Weights of a small mixture-of-experts language model, trained from scratch on English Wikipedia.
Size: width 384, vocabulary 8192, 33.9M parameters.
Experts: 12 experts in each of 7 layers, 336 GELU neurons an expert, 1 pick a token, a softmax router.
Below are experts of layer 3 (counted from 0) of a mixture-of-experts language model. Rows are named router (the router's row for the expert), up (a neuron's input weights, with its number), down (a neuron's output weights, with its number) and show model dimensions 96-143. Each number is 200 + 20 x the weight over its row's rms, rounded and kept within 0 to 999.
Before each expert's rows: "mostly gets" lists some tokens that are sent to it at least half of the time; "comes before" lists some tokens at least twice as common just after its tokens as in all text. This comes from a sample of Wikipedia text that the model never trained on. Tokens count by the router's weight.

# expert 8
mostly gets: " to", " and", " of", " from", " with", " for"
comes before: " the", " a", " his", " be", " its", " an"
router,199,186,229,175,191,160,188,182,208,207,178,203,161,208,207,201,216,242,191,158,220,238,224,205,177,222,224,188,194,209,197,181,226,197,189,207,191,196,206,197,204,196,157,238,180,201,146,219
up0,212,192,199,201,182,183,192,199,224,192,162,223,186,172,177,189,205,224,176,181,206,204,199,159,194,181,193,211,208,212,233,211,206,173,191,191,184,193,216,167,227,172,195,215,193,193,206,172
down0,243,183,184,197,214,223,205,210,190,190,216,205,206,187,224,167,224,195,195,199,224,155,221,224,243,223,169,249,177,188,205,240,226,194,188,177,213,172,188,222,196,194,224,226,210,202,174,238
up1,181,207,217,196,189,240,186,226,168,173,179,188,205,235,189,178,212,235,163,232,230,205,170,201,206,181,194,202,226,177,197,207,227,186,172,194,188,177,194,167,207,213,199,222,176,208,202,205
down1,201,187,200,166,242,203,229,198,253,221,238,214,222,186,201,217,217,167,175,187,193,212,184,188,191,188,208,202,194,208,194,189,209,197,207,223,204,200,182,210,251,206,195,198,179,188,176,243
up2,246,212,176,227,211,215,179,177,208,197,234,196,195,233,238,158,199,225,217,202,233,200,198,207,190,195,204,205,173,193,186,199,170,186,180,205,237,212,205,205,186,214,211,220,188,219,236,184
down2,223,197,194,205,185,201,196,226,157,204,189,174,200,178,198,175,163,169,198,203,207,201,165,215,193,211,191,187,212,185,185,199,219,226,217,233,231,182,224,223,200,239,215,189,221,194,218,225
up3,210,201,203,210,202,169,208,206,232,215,230,220,192,183,240,209,175,190,179,209,208,213,208,221,222,209,214,202,177,225,206,194,171,200,172,216,224,202,226,214,178,203,179,207,167,188,191,185
down3,226,201,244,195,235,224,198,190,165,230,219,200,236,183,200,208,207,194,192,180,171,215,242,218,187,184,170,210,168,185,188,188,190,164,222,196,203,211,244,243,233,204,212,200,181,188,184,176
up4,234,171,243,168,201,182,188,158,183,184,183,190,240,210,216,217,200,206,210,174,173,222,232,158,186,208,217,183,177,163,223,200,216,188,173,240,207,222,196,230,170,174,202,234,215,211,180,185
down4,186,234,169,174,185,183,176,195,196,205,223,182,207,179,164,187,234,230,156,190,234,209,160,202,207,245,198,190,197,174,192,201,193,215,197,183,224,217,196,192,175,187,217,183,218,209,156,205
up5,203,202,208,195,172,190,207,192,208,176,214,200,207,213,207,155,215,227,225,217,180,190,206,184,192,177,210,185,223,189,224,205,194,218,216,203,198,196,184,200,178,194,181,204,194,178,223,230
down5,250,190,229,214,202,231,175,168,181,174,204,222,217,214,221,189,202,223,199,245,204,165,196,201,207,167,227,183,203,191,181,210,192,191,229,191,198,230,195,188,186,207,214,225,212,187,212,177
up6,190,178,185,180,221,201,206,187,196,196,194,204,203,220,192,218,205,202,198,195,204,214,198,206,231,165,218,228,171,179,198,209,194,182,203,196,217,178,202,222,198,179,196,168,257,193,170,191
down6,200,187,208,148,187,207,190,197,216,208,182,171,207,223,210,197,178,226,182,186,194,200,203,202,215,220,195,229,227,190,197,187,200,204,165,206,209,210,201,197,206,234,201,191,207,207,238,204
up7,194,199,181,195,206,231,169,211,158,189,193,234,201,188,188,201,168,228,186,193,194,207,209,238,188,204,202,228,197,150,219,179,204,175,205,200,181,214,209,231,207,162,181,215,199,205,238,218
down7,180,231,199,231,205,222,212,140,195,205,179,201,210,197,189,194,203,246,213,194,166,204,202,202,199,219,197,199,189,250,236,204,186,251,200,211,218,201,199,209,217,208,202,178,190,178,218,205
up8,198,188,235,221,199,230,175,204,195,212,191,199,209,147,187,221,174,229,216,196,191,201,223,223,207,191,208,198,163,210,207,216,188,234,182,217,175,183,200,214,202,192,206,221,199,243,210,197
down8,193,196,167,206,216,209,225,171,215,214,198,210,172,210,202,169,203,187,201,219,220,220,203,209,225,241,227,133,192,191,202,216,241,165,208,187,189,188,189,207,222,212,191,181,224,185,215,194
up9,198,227,191,215,215,217,240,171,206,140,236,193,172,217,201,197,169,188,235,209,226,206,196,213,197,207,192,155,194,218,192,192,208,196,208,235,197,231,209,213,175,210,197,169,154,207,217,206
down9,222,176,162,196,194,224,174,210,187,211,182,180,207,213,191,219,201,217,175,150,212,203,225,172,209,220,213,205,231,215,225,209,172,198,195,185,217,190,188,207,197,220,212,191,180,221,199,191
up10,192,219,181,188,200,174,197,207,212,222,186,207,150,196,211,238,209,187,223,178,223,188,184,195,160,232,183,195,234,162,212,203,188,188,206,210,236,173,228,205,181,210,203,186,179,223,226,224
down10,213,202,203,202,226,199,203,205,186,195,225,182,221,202,201,174,209,185,185,235,151,180,203,191,195,235,209,212,193,261,191,163,223,181,188,200,183,193,188,201,228,196,211,223,207,216,215,199
up11,171,189,244,239,190,177,226,195,185,168,204,206,213,212,212,197,181,184,201,236,236,206,197,185,177,180,188,214,201,184,195,235,183,188,188,190,216,183,200,188,219,198,210,193,196,183,208,245
down11,184,176,179,168,209,239,193,205,208,211,177,220,180,214,182,173,203,203,232,199,211,202,186,213,207,186,199,216,212,183,214,181,225,160,213,212,237,189,196,222,198,194,236,223,198,210,212,207
up12,205,145,207,216,221,208,203,214,233,198,220,191,210,205,211,196,191,185,203,173,226,199,197,220,237,219,229,184,191,227,216,176,184,193,200,192,151,216,172,206,192,194,217,219,195,214,188,204
down12,198,173,212,233,215,211,201,229,230,250,235,204,213,194,221,204,200,206,163,199,183,188,197,224,230,205,209,243,162,231,175,217,206,213,148,208,189,191,205,176,211,195,204,171,155,220,212,191
up13,205,206,189,209,211,171,177,194,190,238,194,213,227,217,239,175,208,210,200,220,195,212,199,252,204,193,224,209,202,204,171,204,187,189,224,197,228,221,219,183,211,200,197,171,188,156,175,203
down13,190,200,198,228,185,188,224,193,185,190,216,244,221,176,214,201,176,211,219,189,203,223,176,196,196,173,183,212,175,222,188,230,225,177,225,193,215,153,193,182,186,202,201,210,203,184,228,207
up14,172,191,209,189,208,216,164,211,239,223,247,215,209,178,194,199,221,228,225,197,186,183,197,168,200,222,206,138,189,169,147,205,214,238,203,227,191,203,183,200,186,203,229,226,212,184,212,182
down14,200,202,222,214,232,186,166,207,203,159,184,180,205,202,225,221,216,173,170,213,189,205,241,200,218,185,183,217,179,198,200,166,201,192,197,183,187,171,194,174,197,222,184,187,187,218,199,222
up15,224,184,177,191,218,216,189,223,187,161,231,210,218,183,247,175,220,238,182,164,201,184,176,189,199,191,187,215,244,225,212,228,172,175,212,212,216,191,181,191,204,186,163,179,198,171,186,222
down15,180,171,214,201,212,204,239,180,204,170,207,221,252,174,181,217,210,191,220,169,202,175,211,200,181,154,204,204,222,231,196,177,225,149,203,171,195,191,200,201,186,205,253,215,218,220,203,196

# expert 0
mostly gets: ":", ",", " –", " -", "),", " —"
comes before: " ", " and", " but", " which", " \"", " he"
router,197,231,205,181,197,217,165,169,218,245,191,222,217,204,209,204,204,197,211,207,183,180,215,218,196,207,205,190,213,209,198,208,204,220,206,197,200,179,180,198,230,218,196,171,214,190,211,178
up0,195,196,187,196,186,193,200,196,190,219,180,198,180,201,203,193,186,178,184,170,208,192,183,201,194,178,219,223,207,171,173,195,206,225,202,180,214,215,221,216,193,209,200,197,172,201,206,221
down0,216,232,194,187,214,182,209,209,205,183,225,232,177,219,222,205,190,241,164,245,186,219,207,180,212,192,202,187,202,231,224,200,202,183,185,198,181,192,236,189,209,191,192,197,201,190,174,231
up1,186,200,211,195,206,203,186,200,180,203,179,225,214,184,210,152,180,224,237,214,194,204,230,205,196,187,208,200,170,194,203,208,214,221,192,211,207,174,190,210,173,207,191,208,199,185,187,203
down1,245,183,208,221,218,193,207,207,228,175,203,180,228,196,192,255,219,206,229,180,221,223,205,221,213,194,199,228,205,217,200,170,191,194,177,173,203,203,219,183,202,185,187,180,183,217,187,206
up2,188,212,201,171,204,188,181,191,186,223,190,176,198,176,200,228,198,225,181,182,213,223,196,206,207,204,182,206,202,201,199,197,188,207,185,189,205,184,207,219,237,208,218,206,221,210,217,224
down2,209,167,209,200,222,176,183,228,223,211,216,204,215,204,190,188,180,182,213,240,164,207,225,202,182,204,188,174,194,207,245,200,209,191,153,195,196,220,207,199,172,186,201,233,186,228,197,198
up3,181,211,190,187,152,182,206,222,226,196,197,196,181,189,160,205,191,190,218,226,206,221,198,182,207,177,197,196,209,237,236,240,184,195,210,199,211,196,209,220,245,188,183,215,231,195,216,226
down3,184,187,197,190,206,230,205,183,230,194,218,200,236,179,205,200,202,202,191,189,204,218,201,194,211,211,211,199,239,171,197,229,229,218,210,183,210,223,204,207,196,209,196,192,159,220,167,190
up4,226,193,228,198,187,223,171,182,243,197,196,175,124,204,183,220,199,166,166,197,200,202,219,175,174,228,220,211,206,180,168,190,257,189,204,225,224,187,181,193,210,169,182,224,197,193,203,179
down4,192,193,188,213,233,189,195,160,229,224,240,184,193,214,228,199,194,169,188,205,157,220,212,193,193,220,242,201,273,208,173,213,192,204,170,236,232,196,161,197,188,192,211,195,177,178,211,172
up5,221,168,204,220,161,190,203,205,211,222,195,188,211,216,163,195,226,174,224,204,207,206,189,217,223,174,222,188,225,209,210,175,217,209,177,172,223,160,201,191,197,188,228,204,193,223,185,205
down5,202,227,211,203,208,219,210,225,238,221,186,207,188,177,223,169,218,193,200,221,204,173,219,209,225,201,209,215,193,229,199,174,207,183,181,195,227,264,187,181,228,191,192,214,206,206,165,197
up6,203,228,190,220,229,168,208,190,214,224,206,187,165,228,195,174,247,187,154,192,221,190,183,188,208,211,185,183,198,224,186,197,205,249,215,230,211,221,212,224,194,223,188,167,215,190,230,220
down6,173,209,195,219,198,165,196,198,230,166,188,224,208,196,255,182,176,214,213,176,183,183,161,241,209,195,171,211,190,205,192,214,187,215,201,212,193,179,226,210,223,204,229,216,193,199,234,210
up7,179,166,201,187,182,183,225,177,177,153,220,209,200,227,181,228,188,162,232,177,196,188,218,191,204,205,228,193,228,221,196,213,225,198,217,231,212,201,150,223,219,238,229,180,199,211,199,198
down7,186,165,185,157,190,155,211,203,232,172,179,185,190,186,189,185,217,228,202,217,221,203,197,166,183,257,210,197,190,199,204,185,232,166,217,214,206,216,205,196,212,194,192,256,237,194,174,163
up8,182,237,205,212,177,195,202,195,198,233,177,224,178,242,206,216,210,215,169,183,177,198,189,194,174,216,222,226,164,169,211,205,225,173,183,197,192,191,208,209,234,215,183,210,202,212,216,213
down8,210,215,213,185,205,226,229,206,176,188,178,213,204,212,194,200,179,213,181,221,209,200,209,202,211,201,252,182,217,231,203,193,216,193,189,179,237,211,209,205,221,212,181,201,233,198,253,222
up9,192,199,212,209,191,216,229,244,234,215,190,220,216,215,177,199,224,190,173,182,227,216,206,200,220,196,198,169,240,224,215,197,177,213,170,201,172,214,183,208,186,204,220,217,221,207,192,213
down9,202,210,202,186,219,172,189,195,209,231,200,189,198,184,229,197,191,180,173,248,208,220,216,197,217,200,203,216,231,187,228,210,159,185,219,220,231,205,186,205,219,214,215,216,210,177,258,226
up10,232,215,205,158,213,191,209,208,185,200,203,217,212,219,209,162,197,188,222,173,247,215,194,194,262,223,213,197,203,190,182,176,214,179,187,185,204,204,201,198,197,204,213,201,179,199,216,168
down10,204,205,199,191,161,190,192,233,208,193,210,210,213,223,163,219,205,182,184,208,190,211,199,221,197,171,214,217,201,214,227,185,189,210,187,177,225,190,222,170,180,197,185,227,196,170,212,227
up11,186,195,209,199,200,205,204,197,187,213,204,234,173,212,234,220,185,197,236,189,224,206,198,209,209,216,215,212,214,223,195,185,159,206,202,232,192,245,224,206,214,219,198,171,229,197,211,251
down11,203,194,180,209,215,204,213,209,204,182,159,214,236,196,219,193,194,206,140,200,209,204,180,196,194,215,247,187,204,190,178,199,213,199,195,217,218,171,173,209,216,216,151,197,213,242,187,188
up12,238,216,190,179,189,202,196,217,209,187,219,173,203,192,182,201,190,199,225,182,189,259,187,210,203,225,218,206,217,191,162,189,200,201,243,219,190,175,179,234,164,211,217,196,201,235,199,231
down12,181,188,187,202,183,224,230,209,182,169,224,196,220,185,163,194,175,223,251,233,187,172,175,215,201,210,153,176,197,185,226,179,183,190,206,228,158,183,200,210,208,217,202,186,182,158,185,218
up13,194,206,203,170,165,222,188,198,239,188,201,210,193,217,184,232,230,193,222,176,221,193,180,202,219,177,212,190,194,206,203,158,243,220,217,186,189,204,208,182,195,179,224,212,202,214,251,190
down13,197,220,196,219,265,206,222,234,179,216,159,216,175,177,220,218,221,180,156,210,201,165,213,209,221,211,219,227,216,203,210,201,225,202,246,192,229,206,206,170,199,199,200,201,217,207,200,229
up14,142,201,196,178,189,236,208,205,203,169,221,178,199,187,195,170,216,178,187,223,198,198,234,181,184,207,198,205,190,180,219,241,192,225,176,206,198,205,176,177,208,185,177,199,199,272,178,207
down14,176,200,197,194,191,220,178,184,188,209,173,235,195,236,195,201,190,206,202,220,181,202,194,214,168,183,223,146,153,208,161,176,216,177,223,186,210,183,237,202,207,199,203,208,184,182,185,158
up15,234,183,201,209,185,199,168,196,182,226,208,217,203,190,182,172,182,175,228,197,203,160,200,178,231,174,168,200,204,165,176,175,206,220,186,184,174,160,193,212,204,192,182,200,191,187,215,175
down15,231,206,197,169,195,221,210,200,199,201,198,204,173,233,211,211,162,222,214,182,212,183,191,212,212,167,196,170,203,192,186,181,221,212,180,216,194,180,185,197,191,236,206,183,193,174,216,214

# expert 7
mostly gets: " ", "′", " $", "$", "°", " −"
comes before: "20", "19", "1", "0", "2", "18"
router,193,229,204,179,203,216,199,206,191,175,244,192,165,235,203,207,191,198,200,220,257,179,184,199,199,192,206,223,199,196,205,212,203,199,194,183,256,201,215,204,209,181,200,193,192,200,208,186
up0,198,234,224,237,155,227,173,186,161,187,211,211,200,215,205,209,188,202,168,207,194,200,177,233,182,189,180,163,219,220,231,208,186,163,196,177,213,206,206,175,226,207,231,219,235,174,205,208
down0,187,228,179,225,227,193,223,183,196,162,215,210,180,199,209,188,206,177,190,230,251,207,184,202,174,192,185,250,208,180,206,197,207,200,169,204,193,187,211,227,200,182,216,217,227,203,224,179
up1,152,237,216,203,204,168,215,212,187,201,175,205,180,205,192,234,221,222,225,236,203,180,239,181,189,208,192,195,176,199,172,226,195,174,160,195,217,192,202,226,171,203,190,206,211,231,192,207
down1,228,205,246,172,197,202,194,193,214,214,165,224,191,202,219,208,184,243,237,208,162,185,211,194,162,186,185,224,171,213,214,215,216,204,214,160,212,187,210,226,219,200,192,202,203,170,209,187
up2,212,220,193,201,196,184,175,187,207,209,196,191,193,213,171,166,199,173,219,163,212,194,206,185,188,170,188,215,197,217,172,185,231,189,197,207,198,217,217,183,247,166,168,232,180,219,195,194
down2,187,213,231,171,196,192,221,218,163,155,198,193,189,175,206,238,215,222,186,212,188,195,200,234,198,190,189,196,224,211,213,199,184,200,206,205,179,212,166,193,206,217,210,190,181,228,167,214
up3,201,210,197,205,206,247,254,235,216,173,229,170,181,206,181,183,197,176,199,229,151,181,193,197,180,200,229,235,183,190,237,186,222,180,151,200,218,188,214,231,221,218,173,208,196,195,193,217
down3,180,201,180,171,220,179,192,210,204,185,215,186,220,168,195,164,163,191,196,206,209,188,187,192,185,165,227,212,197,175,208,201,178,187,224,204,179,197,187,214,197,187,193,177,199,238,197,238
up4,227,215,188,214,207,192,166,168,214,153,201,202,188,222,225,195,214,241,196,247,168,184,227,203,205,183,215,238,206,215,184,194,206,209,192,219,224,214,218,249,199,215,215,204,179,196,189,246
down4,186,197,221,191,184,198,191,209,195,228,182,226,217,206,195,188,190,171,218,205,191,221,193,236,184,205,184,188,213,198,186,213,197,187,186,230,197,179,196,198,216,222,156,188,244,192,207,176
up5,218,203,194,203,199,172,181,182,211,184,209,205,207,204,144,202,198,209,201,240,189,214,202,174,198,187,179,183,196,194,201,204,223,212,184,257,207,239,160,211,208,217,176,186,211,190,174,209
down5,177,203,198,231,169,184,186,226,194,191,195,224,217,203,171,204,192,193,187,178,208,170,168,223,200,205,205,202,206,206,207,169,194,183,225,223,174,200,195,182,201,216,202,171,180,196,208,231
up6,199,204,204,206,197,164,190,233,206,195,212,206,249,225,183,182,183,253,160,159,156,210,226,202,204,208,228,235,204,211,210,185,194,224,196,240,210,207,200,207,207,228,168,188,178,213,218,154
down6,244,189,215,194,189,181,192,198,187,203,200,187,184,190,215,205,196,198,193,248,178,210,183,200,214,196,180,202,205,233,208,184,196,189,179,226,210,206,205,222,195,209,173,183,219,193,177,175
up7,185,214,227,213,220,191,175,181,203,222,205,191,212,216,194,185,213,217,201,175,185,152,168,168,225,162,192,161,188,185,163,234,217,207,197,198,226,182,216,227,215,181,227,209,243,189,193,189
down7,164,190,200,213,210,170,213,188,177,203,204,209,217,199,217,200,183,222,198,224,165,216,199,199,210,225,198,206,204,199,235,182,194,177,221,199,247,180,247,216,148,218,183,196,208,188,214,184
up8,178,208,201,210,185,178,207,133,183,229,208,207,214,224,200,192,209,206,176,211,184,191,204,155,182,189,191,169,197,207,184,204,196,218,220,214,210,178,221,219,189,234,190,216,226,235,190,203
down8,192,197,182,220,220,192,176,210,173,172,205,169,209,186,198,209,170,168,163,212,190,181,185,169,204,207,212,218,211,217,262,192,196,210,192,238,194,217,225,187,148,205,188,229,187,224,244,174
up9,229,219,187,175,209,196,222,209,223,218,193,205,194,181,239,197,219,195,224,200,178,222,198,196,225,179,185,231,207,183,217,222,184,171,189,219,203,196,187,192,184,223,237,212,231,217,193,210
down9,166,213,161,183,211,186,179,176,163,185,224,186,203,192,188,173,236,212,207,210,164,222,216,211,196,211,219,189,209,166,190,216,183,210,186,198,196,218,198,205,243,172,202,179,211,207,186,195
up10,208,152,209,194,215,212,199,166,185,193,212,218,186,199,218,195,202,169,218,201,178,164,186,215,193,222,202,201,210,211,201,199,160,210,195,165,159,183,181,189,183,161,201,229,228,178,248,213
down10,210,195,164,235,204,209,226,198,212,226,212,195,222,196,229,193,223,169,159,208,237,156,240,195,190,229,205,217,203,207,226,220,185,201,153,175,207,177,199,157,205,194,187,196,210,233,188,198
up11,176,190,213,188,221,194,214,183,189,185,209,189,175,212,202,203,196,178,231,195,257,231,222,199,189,187,188,190,199,218,203,221,173,184,201,193,161,181,224,221,188,196,195,235,184,232,213,193
down11,211,216,208,230,216,206,191,215,247,187,189,161,208,231,188,211,207,222,178,202,186,233,236,229,207,218,192,221,206,196,216,201,196,185,208,190,169,195,245,207,181,179,180,189,185,175,186,196
up12,159,208,175,187,212,187,193,201,189,177,194,200,183,196,185,164,188,188,201,225,228,217,192,202,185,206,191,206,193,189,153,212,185,190,188,219,221,164,191,197,197,234,172,220,208,202,217,218
down12,172,184,211,189,212,199,218,212,208,211,200,204,158,207,189,206,220,198,171,225,213,187,185,201,152,216,196,180,165,219,201,173,177,207,173,210,193,172,198,206,156,182,191,183,191,233,200,201
up13,206,204,203,215,206,193,203,244,239,209,173,207,217,199,185,195,208,148,223,230,221,195,165,199,182,187,186,239,222,174,238,210,167,155,215,197,225,203,176,196,189,164,185,207,237,156,215,193
down13,174,182,207,187,212,215,182,167,211,223,207,209,201,196,242,207,191,225,224,205,228,203,188,231,216,186,190,205,201,214,184,183,215,184,230,191,218,193,208,173,209,192,171,235,213,186,218,193
up14,202,225,178,199,212,226,200,219,181,187,222,190,186,188,192,215,226,206,191,193,195,186,197,224,182,212,197,158,219,176,213,216,189,182,206,199,190,192,190,193,178,175,204,209,223,237,207,206
down14,205,194,204,160,199,204,201,202,244,185,203,186,165,219,245,218,205,201,216,217,218,178,194,194,188,213,218,189,209,197,212,201,186,224,179,201,233,207,195,202,207,174,197,197,194,217,197,194
up15,174,205,188,182,206,207,205,178,182,175,207,182,181,202,210,192,191,198,191,181,180,179,213,236,205,209,193,210,221,244,198,173,196,216,186,198,196,188,241,190,177,224,209,201,178,205,183,171
down15,172,202,192,180,223,195,226,193,165,210,197,192,186,215,233,226,188,219,181,195,197,208,224,203,191,232,201,241,193,204,203,178,224,214,174,208,182,171,227,200,194,214,207,206,219,198,178,191

# expert 2
mostly gets: ".\n\n", "\n\n", " |\n", ")\n", "\"", ".\n"
comes before: "-", "|", "==", "The", " The", "==="
router,231,227,222,187,206,222,215,232,196,224,203,209,208,179,202,204,199,179,199,195,198,199,243,189,201,195,185,200,225,216,198,199,206,160,191,215,255,185,203,205,200,223,210,158,228,227,203,185
up0,176,200,170,221,190,187,222,193,208,251,209,215,207,176,222,226,195,153,210,236,185,192,183,204,178,221,235,169,247,214,197,181,173,212,233,208,239,213,207,182,173,227,200,166,195,228,215,185
down0,210,218,181,196,224,210,163,237,197,192,163,211,188,201,187,220,235,216,180,173,199,171,216,217,198,210,178,191,203,203,224,232,193,195,173,199,172,199,162,181,196,188,202,169,191,190,202,228
up1,211,200,207,200,210,193,170,190,216,230,228,221,211,185,223,216,178,195,219,216,180,215,189,208,208,189,224,210,186,182,233,212,235,182,175,205,196,231,182,210,218,184,197,242,193,198,201,208
down1,176,181,191,175,223,213,201,227,226,182,216,164,213,205,223,191,201,224,206,177,193,199,196,220,206,213,154,213,199,202,179,220,165,156,219,179,188,186,185,187,220,169,230,213,203,219,183,216
up2,186,183,226,191,199,190,213,161,181,203,212,170,192,215,188,200,238,194,191,211,204,224,186,194,199,205,148,176,194,220,206,196,192,181,198,235,175,201,186,196,200,176,178,190,212,225,214,202
down2,207,176,217,190,178,200,174,175,202,172,200,202,227,209,176,222,192,168,205,172,223,189,185,211,181,181,199,203,168,197,194,197,189,202,202,196,168,170,171,210,194,159,237,172,243,194,199,221
up3,207,210,189,200,183,204,200,234,181,203,175,163,232,173,194,165,205,217,172,167,221,208,189,191,210,205,198,187,213,148,177,170,240,175,199,210,210,178,217,229,167,227,192,209,171,200,201,185
down3,199,211,191,187,221,227,145,196,211,201,185,200,191,190,211,236,203,224,202,194,183,196,201,183,161,214,213,187,182,212,209,182,179,206,209,225,180,219,164,208,206,182,200,170,216,205,190,236
up4,187,182,198,220,214,188,210,215,193,190,210,199,206,227,237,213,183,201,174,212,244,201,220,204,188,207,223,162,164,222,216,196,151,218,228,192,212,189,226,207,184,214,198,212,227,161,250,200
down4,194,175,210,245,249,204,185,212,194,198,186,191,206,200,220,236,182,228,223,206,206,215,168,211,217,197,219,187,205,189,144,191,206,202,190,218,188,209,178,172,165,239,194,217,194,193,196,185
up5,208,181,215,229,180,206,223,186,186,225,229,189,193,220,211,173,228,171,218,224,236,217,223,217,197,180,184,187,220,222,196,175,194,236,210,215,212,208,209,229,181,175,201,188,183,223,197,249
down5,233,209,216,184,185,213,233,179,217,209,212,204,200,166,192,182,199,227,211,181,214,209,204,192,207,207,212,181,188,187,174,215,226,183,193,195,227,178,182,175,234,166,233,220,170,179,201,232
up6,233,207,220,205,199,207,212,173,174,229,216,155,195,189,202,170,196,173,198,192,143,201,207,178,217,179,221,213,230,203,215,188,171,178,218,208,210,205,207,211,175,224,198,202,194,204,200,214
down6,217,198,211,216,229,226,205,179,218,215,206,223,179,187,207,212,182,205,191,174,188,199,198,169,197,238,203,187,147,198,148,187,230,225,189,213,201,184,152,200,220,193,214,208,184,196,180,204
up7,215,187,185,168,205,209,186,213,226,194,206,177,196,193,202,176,198,243,187,220,189,212,230,201,211,194,194,213,157,214,168,195,192,180,191,189,187,174,221,219,215,212,184,170,192,212,180,210
down7,216,180,219,211,206,209,193,180,228,204,194,181,186,208,210,163,183,162,185,216,179,180,195,182,188,214,195,168,213,175,219,197,235,196,203,223,238,198,174,185,212,229,242,209,197,190,224,229
up8,190,221,215,214,182,183,205,205,174,186,196,217,189,194,197,193,222,190,160,193,184,214,227,156,152,197,195,175,185,168,212,227,196,216,161,217,216,222,197,207,206,218,188,199,231,221,232,172
down8,165,188,194,206,197,155,197,143,223,193,202,231,224,195,191,208,185,188,215,241,213,173,203,215,205,196,202,206,219,201,198,182,196,177,170,179,184,175,163,182,204,220,160,234,202,173,184,153
up9,190,183,183,165,199,186,216,194,187,196,163,202,191,231,208,222,190,191,220,190,206,199,199,215,234,212,177,235,165,200,192,198,208,182,220,188,192,200,197,172,190,191,188,250,163,188,181,166
down9,182,203,188,186,194,188,227,176,195,176,181,204,177,193,190,218,267,171,201,203,208,158,206,190,252,170,190,247,255,201,190,150,186,216,239,207,225,182,202,179,222,211,180,209,210,201,222,187
up10,222,177,192,194,191,223,208,232,186,199,167,136,168,162,195,225,205,204,170,213,242,212,208,173,194,197,213,195,208,164,192,202,186,197,179,206,173,178,197,170,200,170,175,208,203,217,202,183
down10,187,202,206,220,194,178,191,203,183,194,192,247,176,203,201,210,243,197,213,216,205,202,205,224,202,194,182,205,179,220,196,202,213,196,180,205,195,182,209,227,199,216,209,213,176,202,218,179
up11,168,208,208,179,196,198,194,204,177,215,186,206,204,218,202,233,212,193,207,200,204,186,199,175,182,185,234,199,192,200,184,235,185,177,244,185,186,201,164,205,190,208,179,210,219,176,175,205
down11,194,221,178,182,207,223,206,207,182,209,210,190,203,209,229,189,179,185,175,178,177,215,218,216,191,201,208,216,199,186,192,204,213,168,210,201,207,209,215,191,202,215,179,211,161,181,214,195
up12,188,188,176,179,230,204,199,185,195,173,245,168,196,195,162,205,225,214,191,207,209,200,193,184,244,192,222,202,261,210,204,195,166,200,217,185,205,204,218,170,190,198,200,175,199,243,197,204
down12,208,214,196,179,223,187,179,214,206,214,208,199,186,182,207,224,209,198,251,222,173,179,214,209,182,192,208,184,187,233,184,203,244,220,198,248,156,202,193,194,181,208,208,173,192,225,214,222
up13,219,162,165,249,236,225,193,182,179,195,220,212,198,187,224,179,231,178,197,204,175,181,202,174,181,162,223,224,182,210,184,220,184,188,182,227,197,193,219,217,171,208,198,185,188,208,181,222
down13,212,231,218,188,193,187,161,195,197,185,153,231,182,206,197,204,185,209,211,202,201,239,172,179,253,144,194,177,226,199,167,227,183,193,217,189,177,175,204,221,139,183,193,196,182,200,226,188
up14,183,234,201,190,200,222,245,206,203,184,218,166,221,179,193,186,204,191,240,228,174,225,179,228,247,208,187,169,204,189,196,186,188,171,186,221,205,153,208,207,210,214,200,217,190,220,227,186
down14,193,225,205,207,197,181,206,195,187,199,187,276,183,206,199,204,177,206,210,218,200,228,214,195,213,211,237,210,181,204,198,224,197,214,197,188,186,208,205,183,212,168,204,189,218,208,235,209
up15,195,200,226,189,201,199,219,170,185,193,172,190,212,156,186,220,224,203,201,201,191,218,225,177,184,185,185,172,190,169,198,182,236,160,189,231,222,202,209,207,184,205,208,178,181,203,186,207
down15,154,172,196,201,214,214,239,233,200,166,187,139,197,208,196,207,209,224,194,216,192,211,214,166,234,218,217,242,220,167,196,210,178,165,222,206,224,203,198,195,187,174,199,242,200,189,227,221